Experts of a small language model.
Experts: 128 experts in each of 9 layers, 64 GeGLU neurons an expert, 4 picks a token, a sigmoid router, a shared expert of 64 neurons.
Below are experts of layer 7 (counted from 0) of a mixture-of-experts language model. Rows are named router (the router's row for the expert) and show model dimensions 80-159. Each number is 500 + 40 x the weight over its row's rms, rounded and kept within 0 to 999. Numbers have three digits each.
After each expert's rows: "gets" lists some tokens that make up at least twice as much of what it gets as of all text. This comes from a sample of Wikipedia text that the model never trained on. Tokens count by the router's weight.

# expert 77
router:529473501470466495559538543485495592512516551566490534455471509547587542554501521523452443485456472512602458468468539444498504481469605484516503494459548500520470558459526463473489505549540461496454442542485523527560478506577385502513494533
gets: "an", "ar", "g", "m", "b", "k"

# expert 63
router:515485524483498568544504538460537542496463522561457507463505511500524487582583436506471396439434493527598471480507566487487479465473548469522458486493496513487527578460541475519533496559502497502496487451449479519566512458542452469504388472
gets: "z", "k", "g", "as", "az", "d"

# expert 121
router:511482564471506467518547533486463477482418500462485532514500490543599518527449455480495458485402483476521448456538533434533467445502566507476527408490531566461522537520485474477536528515515507539486429461446497417488522511538436466533540527
gets: " of", " in", ":", " for", ",", " –"

# expert 126
router:534524509498446503568556471547512511493458516557430527475440515619492524532482508442474514491418481495536503463518570413527484539502511552518459509481552563539565503473539491458553608549502475534538500398464529521507493490543499440496484523
gets: " a", " his", " an", "s", " their", " her"

# expert 116
router:510522582462509516549510469483524542441473483495470509519456487528481561505421496439441493477487418530526489486475459432566509501494615497512507445439541495467555514498464481468561583526476461543544505456483548476473447454554440444597489509
gets: " f", "f", " F", "-", " In", " res"

# expert 91
router:493478549484496490570489575469528609527469519559503533518449488530585528572513475486441416477473418519572465455492514485539504490511568470497500499475527537494542517466495446490509496554565539556492450447493511505565467490577424476512488451
gets: "i", "z", "a", "an", "o", "er"

# expert 48
router:570463571489501536506500553497506568512468506571488510484498510611532540508517474475465391488489468489523517454512521472513560478470566442511526463499529513470506509468507496469523580586545504550520470438470548502504496501560483496478526504
gets: ".", "\n", ",", "\n\n", ")", "="

# expert 82
router:542486560480523518568540522485520556539489535541442492442522545562549493583458459419475486473450485497532463415469575499533452492507527436507507441482512550479566509519526436442503538535512512528519531478480488513527481449507462482491451468
gets: "ing", "ial", "ic", "al", "ical", "ation"

# expert 90
router:590481622452464493536538562510530539452468541476460524503458431568533512494527488462465458425506504464548517458509544500537488525498602521531515438461508547450546480468503454459548525517491470511516455472479555525508480437530448436547509513
gets: " h", " c", " b", " p", " n", " g"

# expert 54
router:523507562499451457522540519488546531480485464511445525486475484537528541498516496446550437521524442508543503511493478506553513472485529551566511447527601514469545499480524475485465570565528569514489405509498509518499514477568446471499523531
gets: " had", " has", "'", " have", " also", " to"

# expert 127
router:521509496527501527572515528565492563497456473533547512540476454579539513518493467536493490491499472483591479429524504413485530510477550446467514500550524477456523500437510529512574529528571427562484444512414545502581514453548510433529487502
gets: "re", " (", "le", " ", " it", " there"

# expert 89
router:499503555495536547527496540464448538487448521485407519458469475560546483547466470491427452497491459526533455440491577426519527446487602445502540466476519553458498568525498462493525525585549508535522478473478515488543503459561428483526496497
gets: "b", "st", "ro", "he", "-", "f"

# expert 25
router:529506501490480589519479515493547515472483507567474497455491515573515534495479480450519474461506499495530440497486511432513513506520507496497560446454534576464530525484554478481514554565517466495556490457473473518538535459542426443521496496
gets: " |", "M", "S", "A", "L", "R"

# expert 96
router:575476605479462479508513547467528564481493506570444493504483434648537559546484506479515444427504458505556513479462539465527486526477582466504535491455558462465581547543493468473491559534571548573484491454440531516528513452605503422524466488
gets: "-", "|", " |", "=", "==", "==="

# expert 101
router:526532569486480510498528492491528529446452567547459529496463540610498515566489456483457438539481523484535477414462599458508482516499533448474502449508539555480579540506485502446473492524510510489526517496440492482490538502547455453530430437
gets: " |", ":", ";", " –", " as", " ==="

# expert 8
router:567485550473502487531549599523540526474475555503454480527465472594539530592496457429455464533491452530525533370503525439515481469506518485514514413516543500406520490484551488493519510516554513526565509505473493479476502466565433471445523512
gets: " (", " ro", "ro", ")", "°", "-"

# expert 74
router:524485510506457504543526509518499448499448527455466550533522534548607527454511495443482470520436494468565513467460573445578471496489539450543471477511475546497472544541555449483508593519515482579537558490461526507501481431512429512506470487
gets: " that", " |", " who", " which", " first", "0"

# expert 81
router:505483560475485474517508527453504552518446499498522548442426549551555545503517532500512407472473472491555453481486501478551536501528533499560475499444494524505500566465518544487522549509521526554541501519448475497533528489528484493474454489
gets: "1", "2", "9", "97", "8", "96"

# expert 104
router:539505507459521467570534523439502514543489499558465542493512437601547471594508492418521456464477468485558474486448497459495503515514533471522559469477478531469532484499512440470490568604497475523482528506473551507522519508506466461526548494
gets: "\n\n", "\n", "2", "1", "98", " B"

# expert 65
router:529472464438495532562458514527487541556531484482470561500472545565534578527518495479502508471447475511589485476476539471513525497510537484463469439474537579478528521448521506487478589549547531518558529476427512512492517442538468446525492504
gets: "1", "2", "3", "4", "6", "7"

# expert 112
router:566498533476488435546486483516531528467463512472459505448492467534558569501502480433493440479505482508517491527495518503539491495461523573557516471535542548489525494472550466501480561504515513537528462440469479524528464486560404459496481476
gets: " that", ",", "ed", " which", " had", " where"

# expert 85
router:524487540510526505503519515568460509525482491521468493487474484531534507473516501452532427469484435450609439481496491489499439503544540499553450556525524510448528540491531486525601549550508500539482455476463510517533540478614402457483484453
gets: " was", " is", " were", " are", " ", " be"

# expert 34
router:549459520462466512598509507510550556457505552511410516510499448556512503516503438414549448500465506501561450452475568420557479495532539487521452513472490492521535472507536502441520498506534511522525489431471537507487500453573483494501489520
gets: " the", " other", " his", "'", " two", " f"

# expert 87
router:515492501466481547519476534468497534484466501543508509488456490525561513474483427476490419502491438453562471466505545514465526530491654439503526473454591568491531516466554494528505515508536486547504458447472522497543514482573439486531487535
gets: "h", "u", "j", "am", "v", "i"

# expert 69
router:536474567419500501546515523514520574536513483494499543459495524572503529536508501445493440468485455533607486484471468425542546475524508461501469490539514459473526447471512532495477555582523504553501461523450454539550497504550476474501421521
gets: " (", "1", "2", "9", "8", "98"

# expert 86
router:508506559528512533580522572490493530572469521502500539459482502596513513507464460411430467413475518454579492485460532487510471503486553455512497482482520544461492469451522525516536525526583501544540458529445519535504531489607471454516468483
gets: " ", "2", "1", " is", " However", " this"

# expert 64
router:532506544497504532529450535508558526547506482488394486502527504585542501543570438371503422449462504527499514496466563465511517506520532486466558495454537544477524513471514512461476554562509536537571483509449481485500497523547412418493497498
gets: " years", "3", "10", "20", "12", "16"

# expert 13
router:497499556414473503571498575527532584527503503510470481489449460565533524558537469412488423483458492513571466453464513514560480488490510511510523510510526536450549510448503438494477525506542558521511451457491453527556485465559449477494495466
gets: "a", "i", "o", "\"", "ia", "us"

# expert 94
router:476520543472467536533487529535543559445454513584480521525528506533538486505500497485438428513478497503530498487520599451539474474502528473448480536457438517450524558518490484444491506498517510528560470445359556533516571481494451419474526520
gets: " |", "r", ";", ")", " ft", "ir"

# expert 17
router:500546542509461483618545526459482539490420499557524484469461526559577516579446440464509463469461479507531474452544564511548522474486507452497477450508501522434522526450521478461525569518504506518534418393469470494488500452592475485546489485
gets: "e", " of", " to", "ing", " as", " —"

# expert 66
router:505492569492475511538534485512525546406438526533455534483456548560505518514487492518450423541497491517525503438501570446470506497454514470496533431502527574470573520450486529483518534514567500550553523470389500479470536472522460487508457468
gets: " |", ";", "|---|---|---|---", "|---|", " not", " It"

# expert 124
router:540463526449489518531484501556476567517470548571520467447482494608525568497496477489525458497491483522545471484495541492570514495496510484514475486483521530487497565506541430497498508529531537547546504405509510455513488485560482507476453501
gets: "ed", "ing", "ated", "ted", " used", "ered"

# expert 32
router:503487537468474553579529564482487555481510515577511528486462459537535509536520426445453456443478451547569487454471543500501493470530519490470501473489521591456543527473519439468548532544595484536498466494483487509573494435539413441506453502
gets: "a", "i", "o", "an", "on", "er"

# expert 98
router:543503550483490536505510512511522509500424516556459514506451453663483522525485445484504457507474480488562522477479517437555562484471524491549526414506478540496531546490556541499487553585542498514522465438439509514529542461546474457496429474
gets: " |", "==", ".", " \"", "===", "-"

# expert 46
router:560510568460425463545524550508492507556457489549474528489465485614548511518434487438492494464451470518612485513454503461472525506524555452507450464475485546519501508496487483484570529497492515473478476453463491462564506472535541418534485530
gets: " the", " The", " a", "The", " an", " its"

# expert 15
router:554513514510468519525528472492489517532507502514464536476482498587496505487536495419515463543482483472639477503467482462538479498582506405519491526489521560423512530483505469476571495529537556563490485506442504473538498453543492475514452484
gets: " was", " a", " is", " the", " be", " were"

# expert 79
router:567512577410517498564467508485494530457458545478461516489464438550482499566531496479515462456500484506531475470455537485527451456479595511481463441444485555504594508497516454476537555531552499496520491514400510426501494452565469484524522508
gets: " p", " B", " M", " C", " P", " v"

# expert 16
router:599522555500451501542539502464426495458456536464454519467470464555514547497520483430502447505481470453650482439473513459504454522491527511533466471512522534503515494518501542465515512550583516508483516449454504440542532443525492432489479542
gets: " c", " \"", " ", " p", " C", " d"

# expert 117
router:572489548511478564515538553509578475530474510564490524488490525576533519528503433494457485482446438474571518410476552445508495488456497453539549447511514588504512451480470481526489535554547478559523496495490462485548536457555463525494493498
gets: "er", "or", "R", "A", "O", "P"

# expert 109
router:502529552450514510522478533503505474528496484557494505510451510546527533560473438443438427515452484505525498437478544434571544447464507409504563459429561527438533467457476458461492494544511500537551510478448497457518548464552475406488489495
gets: "ation", "ion", "ity", "ing", "ory", "ure"

# expert 100
router:589448551486480489562524532500462584443463478536415467499435451586505532543494513472486440455498472478545538484485490453474483483521568508542533474466502503469561515539524514465522563612506495596469479468441550495510559501516484447531486474
gets: "-", "\n", "|", "\n\n", "==", " |"

# expert 83
router:555461479447549534570486533502521541529460482498497509486481521554462485508577481452505461448437431534502486500523571474533492493514477504497503422516548502490545548484443471547491520501525488518585487485418499493523534437541376439535421426
gets: "s", "es", "ers", "ies", "ations", "ions"

# expert 73
router:542460528466470493495512547511528527485461520498447479517469457572546510532555475539539468492498467509515443484486538449512487461544547475488439505493494547469503505402521459486532588539534507496522477435435513475571511532557451459479528503
gets: " B", " M", " T", " L", " C", " A"

# expert 102
router:538501543460487526572542494456491555518481534479458503486468475512578512571544480467450423452507542467505530499496524465499489461501572513451509424465500568462516561489475470437482513498484492522526473459442563450474522470566406412521479537
gets: "ar", " h", "ol", " b", " v", " mon"

# expert 2
router:560502553481485511513509549503501545517520558567493525473447537565502546558520496438486406469450482520536496459475522480527510492501484525492474451478513513524530492445516468483516523561514544556579469475462433456490487479539438494489477518
gets: "\"", "ia", "a", " County", " University", "ation"

# expert 97
router:527510551441461562502549551569526539540444532508471495472448481566540526505544477476507467449468480506519463454473479517502560472499514478517493436520555548434464516502493502464510542546498475560483464460463549488524529401553469495505501552
gets: ",", " and", " |", " ", " but", ";"

# expert 67
router:504505560459501505582575492554540504447539487501406562433463495560478459548479488457445455533498408464571457478535521451490554563458487448491533488451512490467560520508508518437500537568514506555500527474471554509519506512567440445561485513
gets: "\n", "ly", " f", " well", " then", "\n\n"

# expert 118
router:610453540455488443535551501520514532547483553579464517511518470582550487536489454473483500473499464510554497444472530492517524482521556525528486489424505555545547552453552464523537580523507531528540487404463527519536522513520505436482464487
gets: " the", "ing", "ed", " The", " of", "The"

# expert 123
router:541470544445492470567524504502527518484482512515453550448466466548507498542549496447473445501459463504585504497489570482513545490493526463514537508517483540432505479468475481515487477572503492552466470502503562491504502507552510460510517497
gets: "\n\n", "\n", ".", "1", ").", "°"

# expert 93
router:529492520469485529497548540505511504504486489526477508471465491567505500528542462459498454481517434517582418436457500463546497515505526498510506440515522548469558526470575448501539534531563480538521519404453529471520545463579456400504475515
gets: " he", " ", " him", " He", " them", " her"

# expert 99
router:530518518506456494478575538534548585510457525543457492473420475566503520534528447516540427457481461519498491434489594486559475500467514511529527488538534550505533477453525452463523526547480546562507509476453502451552528471533449482467546477
gets: "A", "S", "I", "C", "O", "N"

# expert 75
router:541486536454517564549477544536512519554456538516472501453445527530493550512509453474481440486468509528570533418548547456517502504460491464511525446447485491451508508456479497519502530505554480511557474482456447510500540478513435435536475493
gets: "s", "es", "ation", "ers", "ations", "ions"